{
  "n_layer": 13,
  "d_model": 256,
  "n_experts": 16,
  "experts_per_token": 2,
  "d_expert": 224,
  "d_shared_expert": 0,
  "activation": "squared_relu",
  "moe_layers": [1, 2, 3, 4, 5, 6, 7, 8, 9, 10, 11, 12],
  "router_score": "softmax",
  "normalize_top_k": true,
  "routed_scale": 1.5,
  "balance_loss": 0.00664,
  "balance_bias": false,
  "router_z_loss": 0.0001,
  "n_groups": 8,
  "groups_per_token": 2,
  "init_std_router": 0.00724,
  "lr_router": 0.00126,
  "n_head": 3,
  "n_kv_head": 3,
  "head_dim": 64,
  "vocab_size": 16384,
  "norm": "layernorm",
  "norm_place": "pre",
  "norm_eps": 1e-05,
  "positions": "rope",
  "rope_base": 10000.0,
  "rope_fraction": 0.5,
  "qk_norm": false,
  "attn_scale": 0.125,
  "tie_embeddings": false,
  "parallel_block": false,
  "init": "trunc",
  "init_std_qkv": 0.0407,
  "init_std_o": 0.0,
  "init_std_up": 0.0407,
  "init_std_down": 0.0,
  "optimizer": "adamw",
  "lr": 0.00143,
  "beta1": 0.9,
  "beta2": 0.99,
  "weight_decay": 0.083,
  "lr_head": 0.0113,
  "grad_clip": 2.0,
  "warmup_steps": 286,
  "schedule": "wsd",
  "decay_fraction": 1.0,
  "decay_shape": "linear",
  "final_lr_fraction": 0.0,
  "batch_tokens": 131072,
  "seq_len": 512,
  "doc_mask": true,
  "z_loss": 1e-05,
  "train_tokens": 1519000000,
  "steps": 11590,
  "dataset": "wikipedia_en"
}
Below are experts of layer 9 (counted from 0) of a mixture-of-experts language model. Rows are named router (the router's row for the expert), up (a neuron's input weights, with its number) and show model dimensions 0-255. Each number is 128 + 24 x the weight over its row's rms, rounded and kept within 0 to 255. Numbers have three digits each.
After each expert's rows: "gets" lists some tokens that make up at least twice as much of what it gets as of all text. This comes from a sample of Wikipedia text that the model never trained on. Tokens count by the router's weight.

# expert 2
router:082109169114137143140150154082123149128103108136098080126153160147098119108121134140087148170118120104113158085121123121099112134133101126159155091123130113129141161165109105150111115152137137113145096141163102134157102144145086170131108143131121158104144083100173152102127153128120152107110103122132147104163136123198121128161110129119156118149154133153150120110143069115084076088120169100149111131114149113103110099118157132171152138133171155121088127144149143178089121151108111125120137129135074134156139103136094107176092136136140123139107143121126136137130088148106115111142143146090142152105111132111151175126109116124151124123110131113147098131123161112171122155154098087162124105101141122119126104134165125079165151153126137135169112163151156159119070122116129
up4:118160159124145140130160130117171179146121126088129111137170118135131088133170150109088139113117130135107100114123095100143137096125154105145092081075149165116173147156150079168101071128103135118098108126116112144136120109142175146104096121119100120137130117127136118130120141118113123095136104106106149145101109079128147138126141111134133139111125126175113131168168113160129129117148131131130119137093156140120110127106130107148163161120132119147096114192146135091153171123072119158139100119100128158156105123160115166120093152129146162086124110128111140091174123156138133099179145144144164127123108099121153137097148126126113139107156151075077118161147112122130109157124141133155152126142136092128126128121152127129135166117188130195182147118104143146155124161114106
up5:143107122116133129112159147179156156085169125123139169163146120086166137108088143161108152129129138111113136107139121129109097102135122137100145150119106115116144118131164113132079159135167100154127162111114120121163141110111148116154162112103081168124119140138112137118159086143134083131134121164149113145104062128085143119081112127088109108138138136116099127143179103135072141122140140143086157100132125151170172094156151143127131157151129129101110075166151102115099161135112113122110135126133139131113113074097070116137144101154144145138117085137115127091095138095094129119146130116101126101099136100102096130095143109113128076154113145145096140124098104120155140120167125108141110112144102150146137148142154149129142130171161128141095104120197150116137146100114157
up6:109122121108114115136148121130142127172119123101149113163115089137102141136085129122161146129146136140102090128098108118138136158119144109125123062120162152123146142179109137165079121103106114130095145135128106155140116083115118099163139199119141112182134145196118095105129161128159153139108139115154102110116162120129129124145095143135140169097138134119138141123100094164095127172183072138132134109101133161111188106105082132166108143139102100139103107154131136068122135107163101132146094113161136161119122115139095134144116105146128134117106091159115158134140144124158088165104130106120174172133114132127175167134095111146167112107112137148114124127119123130160119148149102163119108149100111101125139100120165134100144097129116133152140091151104095136152129097099127
up7:144112147080124141126122125103165116098111095101095096155107136166117129093107077135107161102171120107166079106132133174097126137153143111144104118120127116127122113094109127140135102145152134124173085138132099121151136132132109110117130162103130184118156141120127129105143097102136120137117146159121147105150133143141133129127128098104101086122110142174127155139158150151077101124140138096152099145128143144105143098070163095141101121162142103098123154086137109140130138130172097164107187139140133168142130157136149130118115123116154134116090134137181095101123179165103146125111092109142170139107115138123108155065109142131155098180113142147140119144105172128135128085141130104126138098077171129136097123160139129139137124136120123103104120158064117130128115147083095
gets: " |", "-", "|", ":", ";", " –"

# expert 14
router:123118138097126169147157152104139131137096121132104095122149160157136062111115147159118136126099151124144161091100164137089128130145167098153135095112129157128132147155132091180111094169101119084128105132113123126150112145143105157138137127123120136095123116122160162084107137107124169092115131128107147140153139121218110131133123141155173122128116125148147147122133120133112071128142134118170146133123128105125126107116146148163134123156078139101132147136165139170099157117110127132112103169132108148119135119166116104131108116142175120119081128134157114105116154124107092102127153128069173150087132123118154182119119110119155125106148121144129138135110160104215119149141115105160147119084155142130125102156169133088135160149125150123162138105137181133131119146110094
up3:138155117130138145157142149153130104144119093111135098122103131109119108144162137181173130093094087149164099117138154112111102163133157119131186113125130094110159144139136110127086088123138105149132109102142089121200119147122174156145124128036112140141122101146137134126132127137194094112138132138145104107106110098152084179136158123128129191116149133148112124099151162126135171122169097183112149144117108114095147137125136110130135101143126157146117128097132087118121132160161125130146110145160118111115114138106161128125144146156097107155129145126107123126112105140135106123110096087130167094146112114122117166122113127132129108168128116086134120102168132143155138143156104053163130102159121120102140117101108135154149097150120131134178121117175133115133114137153102
up4:139174140095161132111088169139165162154094141111161157127127117092149164142114106115119133111140128129115110118127142152112138111121135156143123101126097139155142133185143131135074143129162109132134119147146161152116135107114150151145152120123133121143143129140094107173165113142143146091135071094118130119143074091122174163131129121059119117153115118119162134143143100176094125124105116148066146135149127127093139109108129094148167136097065159161113169138114169131126150130133128148127124170155157138100143140093141111159124134127154144158144106128143141105114113109077150143136123105102075132130121168152142147119095125102103125157159091120141120128151127110145122125168149128097144099118121146073081091154110088103168085118121146116130112118126091103079121098131122
up5:116083147135156135140107121127136131126163102082118113140121142158137146073097107126112155123138127137156093139137162096100129109150135083097096155121121109140145118118125136146128109122147142079175096156154138101126112132138165123143101126153161117120108082120141114163124111132155149132144115083127109142108177132099113146122139086143167080159146183108142110140113131130153108157144147131146147118156142163134177086091124154115127099174127121077125075117139160101147149115103113114133100151128108132120148121141155164132132117108146143166150129130135151132115123085132131062112109118146173111089118128147137150122136158143175121166142111060135128132113132141146117098102064085113163104083117138143170099119137168124167139137109122099148096114162136135112083104152123
up6:102086106116115088175128156141104102129089127146163109120097151128154127133143107097143168147131172145148136132146118143086146129175108129104114119141125159075142160132133135114106155141154118083118144154178110129159128131179144151117141131119112172101139131173112175133137130135172122116110089109079137124142086115115137098157072083162127127123130144140157162116181113159128119096118111112128172122170108165109103149115126098110139142141083166112110120110137089114135117130105139129083136100116097167116147107116136121148097113164164123142134090091155083119148118118078121139133097138127107125134119104079115161151154113121155163170125087091113129140053142129087097104110144109155134148114132107102117120139152117131162116132105131155134113105137153122127118134136129
gets: " and", " was", ",", " in", " is", " as"

# expert 11
router:131136109129116124161095140143153153150123109124076128159146144152127117138136137154126145100104191108134166078118145136105139124165145124105135082098112154133177173154124108148092094155138107135117109156164089123167121144171124138106078137118108141131119117110156149119104131084118156094115149121126157102106155106185101148124125138167153135171184153137140138122162114159113109104137113115144092126162144113117131097125165132135143142132105139120124129128156144141114139093135107101119118158126081144158179151097124113122122118123136153144092117167145101110124136133097117104157159134102154111136128124095083162083133144108163116134104152082134132121099151120163135137140108084121116108089189105144128097123147155080157139161133143161133115142158160103092115071120095
up56:113116135142119168194107125163132170152106075119177120127133146103127104126134116115180104140134134105093154115142171120073122126149122086136123123110073156100128120164102133162080105121114184111144166114150133125169150078117120150121109143132084133094122158165144139102134158119122145144117088128118116148113111134169124128123092101119198140112166099125155120173179146111129086139143134156154127107107111136091112104128157116155135101106138126121157138135144177124134132055131119098127133112163125110099102119122146155159136095124141190141132155140127185105109139130129129123111147120110113115152150110114126146126138108132105095140129154100154129129111122156151089118133160131130129131096122080161100114131097116123116089115157120119117095174153146140129119152099133
up57:096108131109171101132115139119114150119133138100137141122115128111124094093106144123138140113101110132085153157097148145156163114150128150136130077158096120121114113142076143185113126122110116114118123132144093113136127123161109141156131106081125119096087163081184167112199136137134147114115096129122112127107140107107118138158109168136104160108112172133124119134135152145142104137112118092065193133149106103127138149130153160132149151143063102168119141137137121097155148156103148138138170101175126116134167146132115157141150140186138141128124151112135105129110140096102117118122102088124149114142133122103140116128169132083156171122155143132141135127127138090119142119135120108131101138193120129112160140151172128120093136165084127118158150155111077148179127100112134
up58:096126151145090113132104174143161096124149105110101099199123091094143133120126102116160105107094160096105175108134132127088143113125102163143116112134092108158112117149128113177129121126089144088133125137112092095101109124146139140141127112106172146138092087152130157131157129119125156129136137098099155078155096156129102141114138125135166127141139131136093136112175116156139109136109120117121117155121176167167136133130108144146149100113103127073141097076157120127146093084110127093110123167156144118160144122142164106112158117089122105137114134134091137147172154190078166098137109170113128138119136129133095135139152126128129141132148170079102137148150136117141135123109142091117159125115168135091108113149134142129157161095132127117127099148136108159096149154172111
up59:100128134148130087136097148131145159107147109126062131169142055122105111135161167121113149115093154110100139094115161128073105117180150158124140097127114072138149138136107121134135113132163127133195123141181185121096124122110138136135089145151095136118119114095144146139157129112140119143137134167127121101128112150096129138106114136139140110167139129090184091133139107093153085137101117140097152121073144141106112090121145110125160114134162161117122192124138117116091128126152105140121148146085126124156098113127111126094174132124118153123123122077087135122123124122118136142124128101139135179093111149161108150110116109186149142121136117127125135119149139165158114122146143070109147120112155144142139077141125100112174105148157119099140106148143126156106121154134131
gets: ".", "s.", ")", "s", "\"", ")."

# expert 8
router:121142131137102119135115152122122145108089107123105133127183140152139114100104147130157121123126160138111185080105119127111109144170110132148120119102123132125157156168108117191090110162128135145155096136180114107150153145157097135121097123114114099110145135159124150123132088123116154107101143130104118081120149099207118145131113153167152165127143150154162125167135104171076105109129126099143135131148154110128119131116165135114146123138092113104125138120158161177108122086103131099157114123152076113146124146121099110118103122110140150145084177149125167137127115092127094149152164148085152128097102151126128118117141113116170124117102124129178123101129160079196102147135107134136131127128145111127134113135144155071145133118141148157137087191148114110113119122116107
up3:137154160133135184163141158115103116138120125109108086108135115150120116090145151129161134093126140119140121119087133131105148158120137123145083140133134110082124147142123146149157137121109115084116119182125120152167116155132137179083150102138135121141154086139112156125126110148121155053125120140118116116088143134126095140169113150142150163105141116115111080150140138160121120110116134113182117114096190158149113110138199134064129118144109157122140092152150138158087123147119121088141177114158139125096156103134120095171076119121112092120102138124137102143126141125142094129116146128115146086120166140143131149112123104066109113134118161118141127155126098093141131143159112127098132139132155124121156135103113092110128152127106154167156078170121133112168146161158129
up4:094151098044113139143115147080152117129108096150173141088126136131133110114103144110171108126150128147100175136186155129086144119132148140100088101147133155142121146132123111108096114121102110126167133154142131082146133104119169093109145108155108124120161132138101161142122148134136128114163098114095157140082078103149107122124102126123166171146112130106148094128150099141085102122153169173145140121142129099151168137107119116145156124159132141150145113104160154123140135105136107105131143118149158132104121082108125100116140089116161121101145147116132144141127080111147190156170108094140127135126168124075101109120160187114133104123134121138128108122149144129147101113112143139132116110124087107137154145160163122109126170094175141125128176125126114132127147152112179
up5:152117124165076097087121157161167160127092091161116142140145099181136113131112140151136133168101116134121149091145146126135126143129137116135149103136086084131111109130089097124102128106145111113129113104119103128144147122099120147124160117080110146167089108107142154154180085146126152138110155166096132118098153153162140165201142171133149124117132113157139128103126133184139153173132152135086084113160175121142121138141108133141165096138115114083143095125151155126176122096109115165111161128134107123158093109153112093114143109111110124129101149153107115128169067127147107145142133130097098172138126147127130140109112112155163160099124123137130119120134183139136137162109109100161108127122097099141131104131126156106140107127120119125122131153104132091175120165136161
up6:147149187098134142106165096119101120115112118129149106127178097110141128139138167116107115185118163132104115129172142115107155156167133139161096132126108154137104140164100145191127092137096121099125150150093141101113144132143103129109156120144129115152149145162126143094128135107129113108088114113101124137161102124137095138192112110144147082134108120123116149136139148131070130094136085104173114076090162089165140133119138123168153116090156188145113153108162118132089168128160126108091107116150132106153110119132120093129131117110118141134139134134143143136133103144135122104153121124092151179107087132114113166148135125086107101138088105130148110130094144122113079106110144134105124169140129155114148074149112169090166130164124156149127145140106136158143114132131147
gets: " |", " 0", " United", " States", " /", ")"

# expert 15
router:114153137137114109113129137117180141114104072094101111152156160153128116124097127107092117149112140141130142122124140115114118132180157066153127115101136153122139168159121102131080083104111121097136125135145102068116103120123115128155150133104078167132126123120152163120162104115140171150094123120127135111130132091236102153120087139110175176173147143141171149116172110146111120092109112103145136125140131128131128100110151137119149127157167133131134124152167131150109127115125125114077120155133074144143152116129097126139115120131135182141092165134156155100173113135121084109123116143093153138116118159101152139109148142112160124123073152102155119133113140093148130151126109123128135120123125126115094102145130175085127149118113116117135162138160128116145118103111162
up7:098130165096146090139132176099154164163138124128100108151174115170114139082105176108130107138048151147093192097158140108105118144138136164126107140088115116154161134138162124109129108129107119109137131119140100112101112153137163186120141163131136165122149127123137165108111137127141087106158132158133170093119158082156134163149129139155139128168125112096136122113116103172083127159108116075134131146158097122099109159172116123127153157126109169113091155155127105153136146130112154109094132162139087144170167145147107144136116107105119130113115138123158112058116079133129140110123126160097162135158166143088131148128130130112133152111139152124144112158100128140120113112125122082129129138142155110133124130125174144131125116139105084145106127151106139152130126151123119
up8:134181135127147184124098176156156113148165081131119115175135056129075122095112164096152124118097127112090126143096124150144150139156128158169099081126128181179111124153114123157153143134130129131123161126102103105149163147142097182137128107120092147109121113117146155132157135146136129133120103115144111096136154099133111099108144123142126083155112099144127080112122105136119095120134155107134075134143096134134132131161139129147125111137137117130149132099165158107115118147155107076120127131132119114153165151121124124111099129160139082117139168141105099116156146104143106135129133133138100110116132108061134103121115149164099100109074170132131095107108155142159103144129130110116165127162165145143145145120170173085156146151149115115156084136115091118119128146122125
up9:110122137129070127141148121080175149123126128118129151160112113134142141143138131128130134150133112149094128113129128101139086109173096097147117122143150197111127163169144101156097125088127081118124156142164054147106106116139103142067088127145140147103072119112135161135110082152130103132128139098117114168127107133110110169144114085125163120164148152144142135112162149088126136140092168117143129123138114081109140141096123180124158116147133144124139120123130149092137134162138154140148109151149117178100193108112162156173126122154165135098109129094088118113137137128123168114140182155168119105148117141133120090149149113102152129129149136100100144119097138112136159136108131129169138064128113129124124136126133105114141174124162157144118117130129143143162154111145124
up10:150087127118125132107144095154159099179075154151166102104099125100098108133157099136128149147126167115122119133094129148083087120130081150126122140102116164114147154158114165144103128179099104125126136099122105148149171114117087168128129122122135159153160137154125131113156101143089146122104082096127137108127113127153109145146177132141178141119154091143104139137132125149062128114126133134135104114108154121135105127116144147134128141110131114129101138125152157111104096142141144127143080172136152178128174081122137127194156107124116161086110130172133137112084081125092132164108100120123166162100118109134090123128120122168114117145107150158108125124131176098124129107131083123129122144137151113151088128144157162138162082112111086137164124135107115132080127126123126
gets: " the", " a", " The", " his", " an", "The"

# expert 4
router:106109134121126124167126185135135169121115094113125113121132121149110135090110156115116139118104190146128174112144130125121099164171154125092124089100130129131146154149114104171102127104141080095141110152125088077144126130138113099126101150118097117120111120141138172105129136102158176107097119086088125101113140105198126133117115147128154180157121136166143159131147102149106123150118115125129121106112158146144122114117173129135199121147116132078115125161147157134089169123133106120099135156161116126142135126122077122176115125128125152166094150157162145112173121129104115110150134151071157121101101102112122125125153162098147130143106139098149109151110146135133122136122093151125128119134124152144138092164140137078135146131141123146154110180186115129133117090087103
up7:082139117131093112113120133157140115114130153097093103121146094183114140107146134149105097080125174149132165118131147127145159137139174085159150106107132139116154106167162089118086108098166142139131170153106131148131124143125127128142091162110147113121132118068147141138170090088130109092111173132128082141121121117125132120144080146092164116113193147144163165102124133118134112161135148082093162091116118099165113139114107145156156146094145126123138164125125135104163126129123047178150108154113161121095120156147078111121111139128112130143154122116136125135086089156116161158164125104097093167122100112119117122107117120130148166152103152108079154138116104115124110126153135122126152100122137123135105139111126148126154142132138112145143119121110145107160116157125157
up8:120061127131147137108150171187133140151075139156105138125104128119121133151110128121155133124193140119132136067168144153105098108094126179131110106098145128143120113147117122138113112166105132166127117114140132157148152130122115102078111104119110145149140130099111101089147142121122130103125116148142118094151138112117170111139150116090143148127132089132091184137131107170117125143113158129142172130140143127101131103127145112122185084093101113089126125126125158109109190170103133140112121140149168088082130116126131141173138097163160138118101125156142159145098134142126137168125143131122120169098137118119135177105103108114146133144140123126129079158116149098116123152189120103134123124098108149094095080125104170098132141164136129100182129167144137132130117141132098
up9:053123109136127131140171102101123141139091141110103132141163152137131166151132107092103119082131151118122140114109130108150121156126131117149156075085122130060117107154073111125119150150111177083154168152130079118110105109179124099127165119116094097132119115146137165131151135137120127076130094102121094115185114120140092177114071121102141127165101137161140167094116088153146135133091140106116102107127164133158143143118136118111152103122108131110111130150144142129142124114099107110123119134132118116142132109158143185153141113157137141134098121146111119133146129118127113135166108127145115134131133133099154099130175169135148161103141121093094124119139120144138144132057102129142127144094165103154118139160180109120130112167137119070158142150138106142123105111106110
up10:127137134119083107155120123100148150138149113085120063092133093156115104153100126111156112163112096140113111150159119132149134149125133130092170153114160147088130140148132105135132132130155157109145133099165130074090097129112134138107139131103163145119062159129125113165149124086170182119059095097152130139098148142157174071108115118127145154144149123129116126150155127161146124095115121091137147152114113136182127127121129148141155102114134131110110100153147128139119137144097110141129137127123075096137127145140140078138150142096121146167117143137150180055148132101161120124171130125119167134097124111097147131112110112103173133113121151118173161155117117105138159126161098148160138112130120119127115105132153134120123109130123097138174112144118111065141109107160137
gets: " the", " The", " first", " 0", " National", " second"

# expert 3
router:110125133084127138148146130115158125158125113112101103124165117177131130089123169135134132130131151122131169114105143130108100112133154135138125101106102153143147144147138101142097097112141112110120126154180119092181146140147123125165085103119148127113120122124160111116113119118124135106115064128126146114126137107173125131112103147123182136141149119120171129125159095150114059131114125104150108131150156133101171105112191165147144117132120127117130129162141165144073158127112113138100115151164084133136160121150119117140117123133157130128120161147162123116133155117102105093144125120080185109109133144114162135106105135125162110115137121122142064114104131134196115171133097079127174132103144076139160089147152144079149160142135124141149106163182168122116115102105106
up3:130147153132099119113109156080137197141058115131141135158142163161154106128131133125099127114112136075090150076138131104120097154114122114144106116091142139146129148151150138117094111140109164161091111103137114117092165101124115123114123138124127133110163125135126155108154127088141130135120106133130113098103131058113164143132148132124102130122147131111108123117124153157126076155152141134160129130132144120105133097128118126126163121123097108136105124140132147079092122144106162109108119125110104151142179149150074088170108097143132140129115145136096150149152118092138115117130149139107152085124131153154191127105096168130188075126110124107114152150128152160154118147148106121114114143152146153083107110139127163123091124136081123109147155132118179159113085080080141
up4:103142118188133145160136144097107114126150076113141096158166139116149130117133173141104079091145171131107152147171148125126099114119133143171139124123109122130129141126091122118092108154118104109118136160104124111101140133190129128138147104147139137097105131137142164161120091141138142113156089139110131130154110100129154106141134185126132147159138111129148109104134169102112077115136133128092110124170122103139115089156118129100142147126119106086090146130143114128149144149068115135118129159176146120072153148128118117189117092134138154109107093115100116089127104132119132101120139127135128111155171133103150160110189139131131077113153164125121107141102187136129141136112150082142182130142128088126088138128167145121136118103096123117138154129169138090085151134161138
up5:093135114091130130158168141123119178090145112143128111172111098137098132114093146143130135144129122168122098069137131116098128187138080177101106121139159120108118117112132113165134114123100107141123116122135144100129124172163135113073108160102107148103112104101141092137141116127141124118113129105140135090093149121130110114121110164148107123137142151115116128128097102158114121148135173130146114167124127184172105144093127144180139135140118165107156112142160137107129162167141148123105120131128075129109126101150095158127128129137117117136128139156128134122164105107170098136122167113117154158094126133110150169123117105135169175118068146123114148122096145128095127153117036169099123154121104121098113095137155127125186153150103166117157148135154128141123121134140084
up6:117108122143162132143151131096138170128096124129141075154152123148111155065128128087103203130135128129126106127140130100107117112111122106081138108092131104145147138147102153155141136148134130132142121138129167113170074131133152165139127178147094140132113122118114089118162093094143117136126137147154126108101166153105112105108122143142109116119128165134069131130090090202119131122188098151152116111094167149084151102131119154161158120146156128113103141142172146146123127112159127134124117114125117100151108133142098106130115101164147164148068114139123134174100101108131142130162148127135139139085122145142132152080109134134158084148107140147113141128143176115117102151096106086106140143105147141160111109111138132133176128129155132155177102103137119077126126101139144
gets: " ", "-", ".", "|", " by", "="

# expert 5
router:109115148116114124160137143139124117096090098097099133133131119138089052105128156112117146110115129100152127108166155127120073143132134096121154097110107120124143134132142091156116064123176125105145075125139095154138148119122099169138127124122123151115126110116126149106147106094116113082144155079120158098147155122169126144176106160146165203159155155122134151115134114145094113133129126114123144111132164144111138106089143154156135127123079139118116148168137147140098117126117104098105149171146099116137115085146136145135145116139125172139106167131148142110120124151115110101189155142091141153088138136117124139129131123125145139131107160112132102166114154158168105140132115141154128107094195139103131104159134130094146155146148104148161114197146160093112111105119114
up6:087106117049161141147148144149117115085123123114134143133132137105113103147120127121112156130124116105099141087167152138089132154119161118129161116160098121160114171135119137140147124139175134143125124147117121136181095105117114163127140110119114106142157113110119146130159102165094122120107164103073163166174138132140145140143118094118152118103142152132131139125141131122088100135092126142111089089163092156124130158079146118165120171159142147110080126096152127134112153127054090124094119152104136116135135070092088107115163138173159123147139152122135143135153101147110149095134140174136127113099156109157140168120140111103117138128112129110087097155144132125184185131107153095148143132164110092121091127144142140115148137135142143128133104113129110097110098102113145
up7:117137168168110123152084139145098172138085102107138166169125114141108164085162114110114135132140139130088128131123109145158097138116101106179163152170168131106134121163119104144097104140127163085134142113106111136149133091155116137121105192140123175130116114139132102131097145161126143150116100100141138155138161132125081157133170105174128114162154162142131138085158103113153113137135091110080102123110084119079121127109121174119146105132168157098140131154133083126140145097132138132101130147135130152126142132121149140162138124132160108166135105135113149082116133123096078116176129145140088140101146115099112132123104110083123106155134114144107148133107162105169090189099115134158101071097145097106110100135132116116147136147117117148129134109137130120104135109145141
up8:127106173147174139131137117143154117161112128134090110157128150144096116094117108115110115117126107089159115103171154122108146137144093099131137153105160119129194140089159114138136147134104133126133125130132130091138086126126146152147100154094195138127146124163125120115082129113134100108124129154118121169136107118126138106110122100146094135105138158119129174154171080116147121120135149107109122123121147128119148159139130127095117127125134100119066127164138139159149151090086124103117086113153133090159137133176165113139139112104108146147138151090126131103177141165148140109097136144142140109073141121159110142125150120150140166158159129083072098138147119136129120168166093078170126148141135109115112155122145114122179096160085161156138145132138133090110094098081142
up9:128132113163097103102117107114149100130092124163141145080146153147134125169141107117124146135135113116117132111170122136136094170113106189125104135126108161135113094127147094125092105122127187140129110110149103123137138116139128160121118108127116140080153121111154138097103103095169160095117177153142131166117134072150082123090174105114094153145131096137141100097167090124110134109175114129110112119114154107144129127141150142158122126105118112154129160142118149138143165084141113109147141124146143091147126109119114129153150162160161116089128151123130107125109108156132147079124157141130157118071126129086155113094113117128093131135126135097121146154145171122119119135131093129129126123129153144143140118094150130111102203128140081139145138141207181091157105130114079
gets: "\n", " (", "/", "S", "===", " \""

# expert 6
router:089132126138118138120145146122136138184106091144113085108134164169113047114124140113136129146108128105115183114117137114083110137131122161153135116109137127095173123148117089131121132158117126127149075140155106086140104133158105163157141133140122127124111088104159130108136113117109154124113084100119152099111137124167143159136100165117168118168156145168173130115136101109103066126133132126170139155148149117122140137129175143141159119130071156119114161122162134141109131150092136129104118184156115134158140108164132114114115112141164125132078143158177177101167139134129121106140149148104155125100147151133138149105140146108165164156121140108119134137099128107162115133111130117167171092089121112141109119149152173069143160142129119157129119129141155152099131123124096
up3:123139153113120102128129159094148168118123111106155113157172111128116103110074144146117103136122127096138105120168120103113143169140124111103130116124075144174156119171099105121061112098127102169118089171115132152140103121104126152105088150125117185101167055125130115127108125064169113123130120118110129102112159151120149120110118114136115125142157114114078177149158108146072162110133153153138148121132137138092122108115119129134156187137126159135139102144151175149102107154100114147086121098098124115164144112126116125159080132127187092147120140132141132113096172169105130116141116116092145097129140127098105122125111124094140123133079124112134127119113147131124094135163127148134149132155162119112178149143174131126147124123150124098140109124123169158121137127117108
up4:115147133140070128105158123119169134103126106122138105131151082151117121130139169162152137137117115146145129162121084101146089146166111103146123148137116175102171121131165130122134158148148106107155117129146149117114111137114103131152140130178163150117121110093166134120128083157126137154115114116121128110167104086158158169112118114080151110168119163163148132145107113115138084134088132104127131106167144170151147147066160078125144124160148124114149158113144134079130149164134092111125132085112123116146098084170114145144146118156121109105099152184127139084139100159165133155118131134115130137169078176141170106139119152100123131167139116103143141114137162110150147131120105139134131136149105130140139078116158077135087141130109124118179155119113116126104136099134135
up5:118151144136116150134152092119123114131109097082088122117154166146118175149085116144133170110110155150119121111120174148159096105121111141117094132113139160170148105134087120132095133164123144114152106142145144138102175143125065110121121122126131117089130116111139083077157127076106126144125090111122101133142116106131144139107114149121139127123144098120150136154086150146128137121074114102149143162146117145146156110134122135124110084106091136123119092137119127129124119105109155151149101111072126117177098127092127140112131169100128123162093108116139176137124123138113151157172102165153162086127146145160089140130134149134130136121153173072141124136166111091136124131132050112141134081110139134157138126133134164122099182147163143178147108139093149148136157132118097
up6:124135134117119137153126120141114173100072136132133169109130129158088124105104108136163161095102137125141116148109135120088108146130142054141113143106134151175134156155124131127088121126162136145153119098109115143116120130132110132050118126079117093140144112102102135146087123125116062160103171145116120120081127128167126149169137124170192119128140126117124161135127153103101135132180087115143140083140162153132134132149149130129139160168135085131154109151148139146136117122135145130148127089117154100135169127156076097105118139097108140152072124142149150135119123178076139086143163134129121114100149135143127126086097131121141158130128169112091130113098164122094130096127123140138121125100086098138175108126129140128175122138125097156144091139116146138162127122127110
gets: " of", " to", " in", " for", " on", " with"